From a checkpoint of a small mixture-of-experts model trained on Wikipedia.
Experts: 160 SwiGLU neurons an expert, 1 pick a token, a softmax router.
Training: a variant of SOAP for the experts, 411M tokens.
Below are experts of layer 2 (counted from 0) of a mixture-of-experts language model. Rows are named down (a neuron's output weights, with its number) and show model dimensions 0-159. Each number is 128 + 24 x the weight over its row's rms, rounded and kept within 0 to 255.
Before each expert's rows: "comes before" lists some tokens at least twice as common just after its tokens as in all text. This comes from a sample of Wikipedia text that the model never trained on. Tokens count by the router's weight.

# expert 8
comes before: "|", "-", " ", "==", "===", "The"
down0 [126 127 118 146  67 152 148 110 120 140 142  99 182 112  92 148 138 123 101 116 119 115  98 126 134 128 111 126  77 132 144 111 174 132 127 116 120 125 132 105 123 131 156 111 151 151  77 178 148 131 132 150  80  97 111 127 138  76 130 130 171 123 154 139 148 122 152 148 137 178 143 137 154 135 137 146 144 115 139  62 136  96 160 117 126 133 109 121 108 157 115 148 145 134  86  88 153 123 158 135 131 118 123 110 173 109 105 133 137 131 192 122 166 116 172 116 125  88 131 119 141 144 111 131 124 101 150 133 120 142 108 168 127 109 126 109 107 142 135 147 111 138 148 142 181 123 174 139 146 121  84 169 161 139 154  94 134  84 117 144]
down1 [152 121  87 125 111  68 132 122 118 143 105 124 173 141 111 165 128 107 112 112 115  52 113 125 151 104 120 161 120 125 139 124 114 111 100 164 112  94 118 141 163 137 123 129 112 136 140  91 109 130 113 120 129 127 113 144 161 134 120 157 165 137 123  70 125 148 131 121 114 125 153 107 129 129 161 124 157 110 132 140  73 162 101 131 106 127 103 133 138  90 153 120 144 149  99 119 151 166 148 173 142  92 108 104 101 144 123 102 183 126 118 104 144  95 158 172 138  83 123 126 125 140 114 137 116 154 154 136 110 132 128 156 132  87 105  70 126 163 145 120 148 123 135 116  72 139  98  92 180 125 115 145 108 151 124 130 140  79 109 124]

# expert 16
comes before: "ated", "6", "8", "9", "7", "2"
down0 [119 163 121 150  97  98  94 135 103 114 110 100 151  65 166 157 118 115 109 122 148 151 124 126  93 137 101  74 110 143  86 143 150 120 120 116 150 149 138 145 108 140 179 126 109 110 126 144 117 141 142 104 118 121 160 131 130 110 127 112 121 131 148 161 150 140 101 120 138 117 139  68 132 134 129 126 129 146 117 158 147 115 136 113 130 105 129 128 122  89 126 142  82 169  98  93 157 140 102 156 118 126 117 159 143 149 118 150 141  99 122 145  96 123 121 135  97  83 143  78 103  93 133 124 145 127  85 106 152  89 168 162 166 106 121 132 209 116 153 144 142  92 130 131 145 145 116 146  93  94 160 131 102 107 140 174 139  99 150 138]
down1 [153 106 170 117 126 110 150 144 130  96 178 125  95 131 126 122 110 147 123 134 118 122 138 160 112 196 125 131 133 145 153  96 101  89 126 155 148 123 103 134 114 118 102 145 109 159 132 175 122 124 109 108 137 147 160 105 123 120 123 122 141 107 130 152 142 143 105 139 135 117 135 103 130 168 150 138 115 123 110 139 105 138  97 112 126 182 106 165 137 152 141 156 141 116 191  74 157 124 179 174 158  86 181 110  60 153 161 149 129 154 108 165 122 110 120 134 124 152 149 142 137  90  95 137 127 116 122 146 157 141 109 131  75 143 157 127 140  81 135 114 110 138  93 122 109 128 136 100 137 145 153 115 141 103 130 106 135 165 143 165]

# expert 29
comes before: "3", "1", "201", "200", "4", "0"
down0 [109 139 135 167  97 104 159 148 140 120 122 115 120 138  91  99 101 126 114 151 144 146 137 124 144 113  62 129 134 170 111 136 142 134  79 147 109 169 178 110 149 146 120 152 107 123 169 133 141 158  93 149 112  75 172 124 161 136 117 114 121 119  64 123 100  84 157 168 116 166  94 164 105 109 128 173 151 119 155 152 137  91 131 102 105 107 120 117 107 155 136 101 149 123 132 135 154 122 101 127 130 116 142 114 164 138  99 150 176 119 114 105 120 116 147 165 146 122 143 170 122 124 146 118 136 131 134 135 116  93 127 131 152 101 121 130 154 111 196 114 113 166 139 122 155  97 111 135 114 153 143 123 140 104 128 101 106  90 101 120]
down1 [129 158 186  92 161 188 169 145 175 117 103  94 136 157 136  83  91  84 111 102 171 123 114 163 116 128 145 102 153 100 135 115 111  96 121 146 118  90 124 122 100 104 112 116 102  49 149 165 110 119 135 100 154 136 131 137 103 123 125 116 110  97 143 123 153  85  97 144 150 120 130 140 104 165 133 114 111 185 184 119 135 121 135 137 114 109  99 157 133 115 113 151 105 113 165 160 116 121 147 118 131 128 134 160 133 111  96 148 109 138 158 137 138 124 127  92 126 119 114 113 162 142 132  96 157 104 128 154 137 141  82 146 142 154 101 121 128 119 142 120 128 151 173 140 120 132 103 138  92 139 151 132 165  97 109 121 125 106 131 126]

# expert 25
comes before: " s", " m", " f", " c", " p", "ly"
down0 [131 110 104 104 174 120 147 138 179 142 131 148 101 129 112 140  96 126  93 108  89 119 108 142 115  96 140 122 107 135 123 151  97 155 112 131  75 122 120 137 110 100 123 151 137 142 134 120 130 138 143 120  85 134 131 101 138 136 119 130 170 142 134 142 159 103  92 136 110 170 123 143 155 132 115  83 115 108 112  81 170 127 152 107 129 168 157 140 100 111 123 168  98 107 130 102 130 106 152 132 137 143 141 107 136  89 112 120 142  94 155 135  89  98 111 208 153 157 152 114 174 142  89 132 146 144 151 135 168 100 133 114 100 169 101 136  95 132 161 130 113 117 126 204 125 118 123 155 139 115 153 158 162 117 107 131 103 146 144 101]
down1 [140 128 109 130 115  54 121 132 165 169  99 132 113 131 163 103 117 100  87 149 131 127 137 135 134 134  78 142 112 132 134 126 165 145 153  98 139 171 129 118 134 134 162 102 119 116 141 163 116 124 146 191 106 101 125 138 177 144 159 152 104 107 152 145 118 150 135 120 100 128 113 178 153 161 101 133 125 109 127 145 141  92 124 137 150 113 130 144 117 133 136 123  83 165 102 107 185 106 111  97  87 110 144 154 101 149 129 126 108 112 147 143 188 126 134 114 129 115 158 111 100 155 137 137  97 141 148 130 119 117 129 120 182 155 148 176 100 107 134 108 145 154 108 117 122 130 149 113 112 158 123 159 106  93 119 112 154  75 103  99]

# expert 5
comes before: "ber", "ork", "er", "ure", "ral", "ury"
down28 [143 153 123 129 106 109 132 125 132 129  96 123 111 121  88  91 131 125 128 120 114 118 127 112 121 119 119 136 161 109 177 178 113 123 148 161 108  94 147 112 129 129 115 116  84 145 140  96 108 122 137 161 135 152 111 142 163 151 136 137 175  87 159 120 112 126 135 140 140 124 114 121 199 104 173 105 119 124 115 115 161 121 167 191 132 106  70 172 101 115 156 101 119 151  81 112 126 125 127 183 129 118 117 170 138 164  88  87  96  97  88 136 103 144 118 123  97 146 121 153 125 170 139 124 146 124 120 106 103 133  88 103 104 143 120 139 154 171  96 118 131 144 114 104 121 139 146 118  81 104 123 151 138 123 132 122 121  96 166 115]
down29 [ 84 136 130 108 174 101 107 117  97 122 103 101 156 130 137 144 143 130 120 129  94 119 123 146 145 174 136 147 115 171 121 107 149 156 117 136 136 153  94 157 160 148 112 129 100 157 145  99 116 143  97  85 167 113 154 114 140 111 132 160  99 167 127 140 101 146 166  94 119 145 131 109 114 135 114 153 115 102 148 135 131 100  85  86 114 146 119  68 136 115 123 159 114 171 128 117 117 121  77 127 182 106 175 129 133 127 135 149 136 120  67 102 120 125 126 120 137 151 116 142 134 104 113 134  83 129 100 145 123 126 112 156 142 109 156 172 161 118 139 147  89 120 157  95 129 121 135 116 131 167 100 168 144 186 126 103 118 132 101 164]

# expert 20
comes before: " The", " In", " He", " It", " the", " A"
down1 [145 124 114 136 129  96 127 126 139 113 153 152 129 103 126 144 151 136 156 163 151 140 101 144 155 163 111 143 131 112 126 107 140 111  90 148  76 140 153 120 111 117 131 144 148 144 101 126 129 130 107 122 100 135  94 150 147 122 117 100 126 115 159 136 152 137 120 108  77  83 154 145 188 150 121 112 147  96 160  96 138 130 114 131  86 169 117 145 105 102 107 144 104 166 114 120 109  96 144 167 128 148 101  64 146 160 145 126 104  81 117 178  79 125 105  98 157 125 174 152 155 104 168 134 115 134  98 121 131 154 101 113 146 122 138 142 140 149 116 116 121  86 120 118  57 129 101 102 143  98  94 146 111 114 153 115 128 169 117 143]
down2 [156 101 168  99 115 143 145  77 193 146  99 143 188 112 137 120 119 148 132 162 151 134 125 143 112  96 120 169 143 126 123 141 103  96 155 128 102 116 116  95  90 132 176 151 113 100 138 132 124 101 112 106 106 155 144 120 150 125 129 147 115 158 139 115 130 122 144 103 170 142 129 125 150 127  99 134 129 116 112 105 182 152  75 139 103 160  62 138 138 137 132 123 150 129 106 139 123 131 107 126 138 176 122 171 133 136 130 117  94 134 127 106 168 102 111 134 118 101 136 117 119 162 112 117 156 167 133 154 130 132  87 135 147 123 144 146 148 118 139 143 116 131 107 109 121 134 153 141 135 151 116 174 154 175 124  92 182 162 176 170]

# expert 26
comes before: " ", " and", " the", " which", " but", " he"
down1 [121 120 105  86 134 128 116  97 118 174 108 105 106 158 103 126  94 121 101 107 122 143 120 126 137 110 144 133 136 138 144 168  90 152 112 103 123 124 131 165 151 114 122 121 129  98 164  99 147  76 168  81 141 148 127 142 128 159 156 137 121  89 141 143 104 104 136 124  75 106 108 128  71 122 138 170 153 119 102 138  86 129  81 148 118 130 102 149 127 126  99 152 109 145 110 135  94 107 115 111 186 158 106 121  68  92 114 128 145 104  95 152 106 125 100 140 137 119  89 162 166 100 169  73 134 163 118 110  88 136  99 109 135 143 110 124 132 126 138 138 117  96 105 114 102 128 139 160 137  82 124 127 120  95 151 139 136 130 109 128]
down2 [173  97 174 142 136 103 158 130  96 140 162 139 108  53 153 141 162 162 139 148 163 119 122 134 127 178 162 167 158 137 102 135 110  93 153 139 131 110 150 130 116 133 110 132 154 151 153 136 119 146 147 141 125 157  92 141 143 134 138 117 135 113 114 116 121 148 117 147 138 133  94 114 100 153  83 115 162  89 150 125 186 152 144 125 131 152 139 147 117 137 108  81 143 121 121 110 159 148 117 146 115 186 145 113 143  96 126 130  68 114 127 147 117 140 127 119 183 145 146 121 139 119 145 105 124 115  90 106 103 116 107 101 118  89 138 143 152  99 140  74 166 124 111 122 141 116 151 111 134 112 127 167 127 128 143 183 158 113 108 146]